Below are experts of layer 7 (counted from 0) of a mixture-of-experts language model. Rows are named router (the router's row for the expert), gate (a neuron's input weights, with its number), up (a neuron's input weights, with its number), down (a neuron's output weights, with its number) and show model dimensions 64-127. Each number is 500 + 50 x the weight over its row's rms, rounded and kept within 0 to 999. Numbers have three digits each.
After each expert's rows: "comes before" lists some tokens at least twice as common just after its tokens as in all text; "mostly gets" lists some tokens that are sent to it at least half of the time. This comes from a sample of Wikipedia text that the model never trained on. Tokens count by the router's weight.

# expert 195
router:564415480493395470459530482479442552505542511502531456394511580514526511508472588578502360497575515493430407501568552506373576524484455584467551501507546470631492465394454531490505446488476553
gate0:503422532459442475458490508547419443443581551492487547511517545604449516491490548462427483531516460472488484570493508457431494549542543481441509473541445478561536426452479465505426511471517543
up0:531491535478444487502457459491492450530553554511505448431473545594425513476528560468477534431373508418495476523472547504527502512513494453497525463582507489423651471426495517465447465560509517
down0:491500382521490503547429552495549513508409521493541440483529460566567539466494497509612415452512504520487473495580571488468511455452551437612447488553393467530532394508450510663476476538492502
comes before: " The", " He", " In", " he", "==", " the"
mostly gets: "\".\n\n", "\".", " Although", ".\"\n\n", " although", ".\""

# expert 163
router:517534465517487549459563423498476428526386502556502470470486533557579513568466490615506414548563500489523455552485508483442538476538454502445466493488534494583464498372480525493517515492434504
gate0:536528544461552443615513463545424526589493483398470419475452447487527536519499422468515533523477459499400466528472585560428389467435436508494472510475424538536422482436542551548538520485455452
up0:458456496530490485554443418512604553514446543498520450529523474459489475550494440518453513532558534516509468527479513584538459547436508455490534525436576447539495507510485554445454516511436573
down0:537481569459467492533457471470397430473483494513461479499459459539514504536475512485462535487546551553509463556468451507529514493526432456511535388420490593477591539438398507462557506520491519
comes before: ",", ".", ".\n\n", " in", " and", " of"
mostly gets: " year", " years", " months", " day", " week", " month"

# expert 20
router:445481445542480488487530420537420449573425498530477531501573543532489530589418515511474481558576462488445385501528497525457519449492502610468567516438497478456392511451485456446509443457441628
gate0:500465440480519495436454448531452460531466557512488604454463401453463510558455503536476536527525482490430426459517486564556497524457470566452468436435526438492381396537503447555558443523498448
up0:511435560472520464468476536464558521477605559522461505578511521531482497465526486562519450434550532463612460489513533469536558571474442433396417506522516411521532437526483471588428532472459551
down0:489521478397475503488578498487431485482463496450550422539570442555416468499495452462449493537513564610468388583511440491479507532536447547481587477580588563453453440516544431546526455487589589
comes before: " |", " |\n", " (", ":", ")", "\n"
mostly gets: " Championships", " medal", " gold", " Bronze", "weight", " Olympics"

# expert 50
router:540460472506356528472608474483412472521454491499477463438537565519603536516445588493439431558555501490497449508593483488450547563540459587470492571509493463590435583379472469403519486463436568
gate0:460512503464448462494551548448512370520452446475451493485545464426557413554490571494428463480496454467485559481527419410569475520477399429419557493518502481580417507564461462434446494477506509
up0:506560532491395568493508484483548473561406507527535422514494525507536537494494480553426448488579528519422512446429405494523512530470461481489440559547526456483529417497449477532497417441486505
down0:508519547489546478464523511492521549460496525510500457443461484464574510560679503475508500510438477594531494590510441548494569461492500497393576580483424444422537457545434587425432547527550422
comes before: " \"", "-", " -", " The", " a", " In"
mostly gets: " Vas", " Bre", " Hav", " Ham", " Bas", " followed"

# expert 63
router:517424465506499514413567477499461519569438469485447550548563590516551510527483514558422455508535475483466433501482479539419611530478437531466540512537482435558519495468472484408533575525426564
gate0:543404543510465567440513511527537440562443433397464541480538565484528470484442563485523444607536507420468447453471480552492526501458482470372469498505512509543535495486596542444494471444577552
up0:548471534487436470535572585480541576441472569567415536510465544522560507506474458511552470517499463462545517548445449537425437535472481471425500551529484524495469505559444514508524516572560513
down0:535471482531435577403545542390464459514475434439521560451486587522432473485535525435562555477516499522506556548537502526521450544532538601539529514422470406435528438525518510445480425509479474
comes before: ".", ",", " of", ".\n\n", " and", " in"
mostly gets: " population", " Socorro", "″E", " city", " home", " property"

# expert 129
router:514453436514514506487630525500492482583447500519431495419502520508448513517477522579470403522563495473472465457552551509419527495565491533435571559483539527607444560441533501449521479449459584
gate0:416506447449497583470560529497502504482506475429497480487458524589398570505487449536476434506566568429519426471465482521413497441550487437509609609462486465608517499483495505538430471421522546
up0:546421500480548538520595523455516541426561521546446529460513457451373480435520480468607543470489418508504467622556544536416504471526411528551420546451414434555516505515576446452474478552576558
down0:593504521468472525317462555539520469513493479478496488608547495491509560438518463526533450521550575480471501470494496433473574542555538480506574446514524478463396480517505556569553587479558540
comes before: " ", ":", " A", " \"", " List", " P"
mostly gets: " Clade", " Phylum", " Born", "=", " Binomial", "):"

# expert 191
router:513467447478487496443560407441384446550535515454462498470552548579590539473434514521447426518584456487396502482502573499487574453559515553506457513462546488571492523550473531479522470480457576
gate0:526536431503464418514577353508500510480482505536485496422496573507442494474512537450491561469492401562453449516499475488557470472405633437563551461513537496562525488473585599479479532514554523
up0:472448501497435499448586472515471491589417587480465444561517472565535477444482480482544541541441502579533553460498538420635471446510482509597414479498465545485493503528589538601458485545485529
down0:486582522477489502434509582402569502561465499447553541531586464381511476512522555514419481409459478482548520556503516473525529568471488414572494430513414454447492500573437604395487447510541548
comes before: "|", "-", "==", "===", "=", "The"
mostly gets: " |\n", "\"\n", " |\n\n", ";\n", ")\n", "|---|---|---|---|---|---|\n"

# expert 122
router:512448481518373452413522480467465521433541550451478460430490558553590531506444562555525396550504514452464485523511549499438526507508439555521493483481534475589480467414511483450571422495489548
gate0:540532563571425454504472462498505487490454536511408507501471559475461417448515447531461513396531532361489503512495627463469556452474499464545405560471441466453468466427563530451545480494491479
up0:398460434465474517523523531522544482464484508412536519455450536573482445512436515468465497508547479572468442509455542496560532623420443519521550441509581498508592490420459439423478531510486503
down0:491555500428419612576510454437538533376525529409502451496532506504505481520567445510421482557488587486515493523476489429547432504589504509472481465538585489488499562553643480451466427566560553
comes before: " The", "==", " He", " In", "The", " It"
mostly gets: ".\n\n", ".\"\n\n", "\".\n\n", ").\n\n", "\".", ".\""

# expert 177
router:464399431540457506448536418484506437529503457532456454470537610561517515536498516517436368491573410554481439464566502477507497497581468520491553544527531544545456467472505561505555523462394583
gate0:455411438467498503534534435528493429542497462458502513463467584564468492470513477508477493450471492517453404481504490433494496463531563424412523563439495518454603475498483506493382419575436527
up0:502499516403452447397570537530483528532538438507462499441511562490515519435482520518469551575360512455447508466545425569553504458458447489477482499577457549527568478553453470424506559532478550
down0:540533395496568460433541470462515531433457569435522434538531508506444488466436535450593431516452472457527416569426441620484475530435466564539467482554477479389418578422499434568535487526467481
comes before: " the", " a", " his", " to", " an", " their"
mostly gets: " finished", " resigned", " won", " losing", " winning", " scored"

# expert 39
router:444395506504404469509552507533385449467499478492470508432516509546565466497483523496481373570556433515438449518569480517481509485573449582475510510541568553531441490539575612516566457470451531
gate0:462432504543594406520514518487419496459521589457423581538484548496479506521500493421483426524501466498519502486537480472505402493509444572537590519525496619451449549484495528383553550510459518
up0:534572527462450633572540495544511568522606564566401505449485450482530521508476454547536506466533517461438472444448525470468566436519538417510527485436475437479451577426446455411499528600486471
down0:413490510597503555485613571539531414490443501494390465468475565612517476495476477464446434548509500539591457455499471499494454586584447572504600455566538568494523511544440520478451500544473528
comes before: " a", " the", " also", " an", " been", " his"
mostly gets: " wrote", "See", " has", " worked", " contains", " won"

# expert 102
router:491366477515445473455533495536478541461555482595487436467516514508519489608464607565459397515541426495474452470477506563544513518592473500457507581517567441570490541479500516459553577412415491
gate0:445524534478524495506528531553498526508438437561451447521485463471457581498534523471585469526502437528563515433627453492521489515527422489533491482554575521577493548512498468502490528503336450
up0:501514450519513476581485509434433507556516600552543427490555530468442478446604513472486517610528363522447453493436584516479516473533517497469446484466499581519521552611436386489490516541428543
down0:484581519537581428473392548554502542529411526448384495536470497551493523459411546503503389560489487481574440552520530550520560562566409450513603406498556568567531553522501458549511462500434500
comes before: " the", " ", " a", " his", " be", " this"
mostly gets: " During", "During", "On", " After", "In", "After"

# expert 90
router:548378478500455529505515524569505516525506460502410498465456529588484562501460503503511486577543463477461553501483581496408527524509485525459557515493487491553458582425510542433538601408448518
gate0:440437414519551504551482483505491579520546447572548422421491551680534509460519542501491494481511508463423413448520574517432481512505477515405545485433447447465424445422521482540535529511464459
up0:432478414545593496528483559518495385555482498487503448530455556556485442485484517491516486402455469504437473420515542499507604554543408477446492537504481366444487606487434511516517521534514459
down0:519512495517465493527505601513543603465472557527447560516559571526562470524450456513452536524554487432573487516523480530482486522491532595488509448411544502423576477527575488541440494470572564
comes before: " ", ":", " •", " ·", " \"", " ("
mostly gets: " MPC", " Genus", " Animalia", " Phylum", " Website", " Clade"

# expert 234
router:508426457579465546450537415543457531526504475518429416431562573493489484581525509436420413478566530473427481488520556505458489483523506603360458599453526436559457544457507539557534459519468481
gate0:471446486470461441496496550536513404440487509489473556463476484532471450496506474439403489403402577426416561349442587478387523493431510523457570510527475517503445564567497502426520472508422474
up0:560484497446452570529472503523558483460509490551549591616581630545471443527405522542514515494455553461427565518420551451483634495481498615485540579462500477605524520493508489504527508525559490
down0:484559471474497586596518480445458510523560491575456608452577531528542498512447551462477377428580448505483524542558472435541559507528537548497412475493454503546514491379436479527453583480377539
comes before: ",", "'s", " County", " (", "\n", " and"
mostly gets: "ington", "wick", "ville", " Point", "bury", "ingham"

# expert 83
router:561401509495453468416485488456476480483535456512561442450486533613535510554472554524507435495570528598413399474537577482433582461520491519486563523555526441599416504365434501486490475397486536
gate0:525588482490525496551609549457408576488460450590504483486487542521436524441458520528462508535423501484514447516520509373465439462449501509551584519477572476461494456479493456433457474492518454
up0:551445422460501426511532444537511526500528447562484529583505585559531500466446430374559556569463421494406546497580480439505554592518584505568515587522459479479446531427498524502525535496509543
down0:494398407467406436503514451528536550488503515529492543589502503454417538458476554506563517530539519495550507422484518548347516477514489578491582439515497478570460446439435475551476611462509477
comes before: " and", " The", " the", " he", " but", " which"
mostly gets: " but", " although", "\",", " though", ",\"", ","

# expert 1
router:470399565483394497543521494449435522509495447487477519500505505534562519559557520494413370503510448566473512493515488516494530442477508555462502490533549502585435534540562545532555503508448609
gate0:574455466455385518511506517514458511500500448521525557482433507529497576569575395532455464433437464442540563376514499561481502469528506499498471517544508412491436455514571467519550561508480511
up0:472474514552530537428538472469499512510485452400431406599522461539567538438472517528504546518469542561421508358528440427549515516522500501564462526408449498496472513440570439558532522517548570
down0:474508456414446459478515520444504463485609516559407521454471533511525470426528466469459449524586504497498439567601479475463441481495521490488414512592482415518495433575497445611461511589538568
comes before: " a", " also", " was", " the", " been", " an"
mostly gets: " was", " been", " is", " became", " were", "See"

# expert 164
router:529422472470440539471540522521461490517451449550422409434578573498514496555535596516417464492493479544433467449586539474459537505557431533414449563489570494577475561472515514510536505524482554
gate0:500482536456406428413431407502473499470473457553419510507498461402448531530492467495407431435441456466434412509534517498510484420535486508497534491485527472442511518451464471459499498376473513
up0:434488487437550512433533503579475481413552532358506488488401542466466494519521444513443504393553627552451516551537579540560427435494541515510412555515503500494491571535495463634533502451480507
down0:442533438465522534501485509550556537442489432527498520524519437436546513506543417491473508521538568567472508549437565555491467547419545440479486497526476469530401543440510450549427493514513414
comes before: ",", " |", " (", "\n", "'s", " and"
mostly gets: " Wilson", " Smith", " Jones", "sson", " Williams", "owski"

# expert 106
router:581446501495525469510571423447430524524477369483384493514480488510579529580509517590415469450583528439494408527561572504447473431488535547459525559428505514522476482489555552467562502442393532
gate0:504562490584438626603509419481413506481443475444497485531550458474539560415496475492441490536493553527478489427526564455442615464420495502436462509466458459522450560629514477452494427496514453
up0:542450568509587435570563563482509415574518492469503442547520540504463460491540508473497567446415458559533471506476516504455520479492428534512456465515498559416544544471532429429567535481483503
down0:550428406487577453561451555411450521494565483523464447503521573510488492481496496483400535476370393534475467468543412554465463470497444503551516552501461588448506525427547481454484534480544474
comes before: ":", " |", "\n", "==\n", " |\n", " of"
mostly gets: " Votes", "|---|---|---|---|---|---|\n", " JPL", " Coordinates", " Date", " Website"

# expert 99
router:510453500516429484484487424445373428571540546445435468469482544518560581510474509528414489481553463524468486516545561471485541522554446478507450480503540447554452585551453494406553510433464571
gate0:564405486497525454510470598557508480493539473525458450443544496515496552467566584431430507569567425546480484466584454485441441606496460330462554456513522418534446546549444542484441398516508574
up0:470505514449453533454489535541465518450553501438613400573624533452479417611447517492483486461429601550514597559571519514461574455426489539553539542528554488520529491472527572423488518519500544
down0:486540484589525484476553461445447512416406524561561564474594469413530482520585519590460519431475524567399464481519503575480568489477499506481463501560531414557528526538460478427543514572501474
comes before: "-", "|", "The", "==", "===", "|---|---|---|---|---|---|\n"
mostly gets: ".\n", ")\n", "\n", "\"\n", " |\n", ";\n"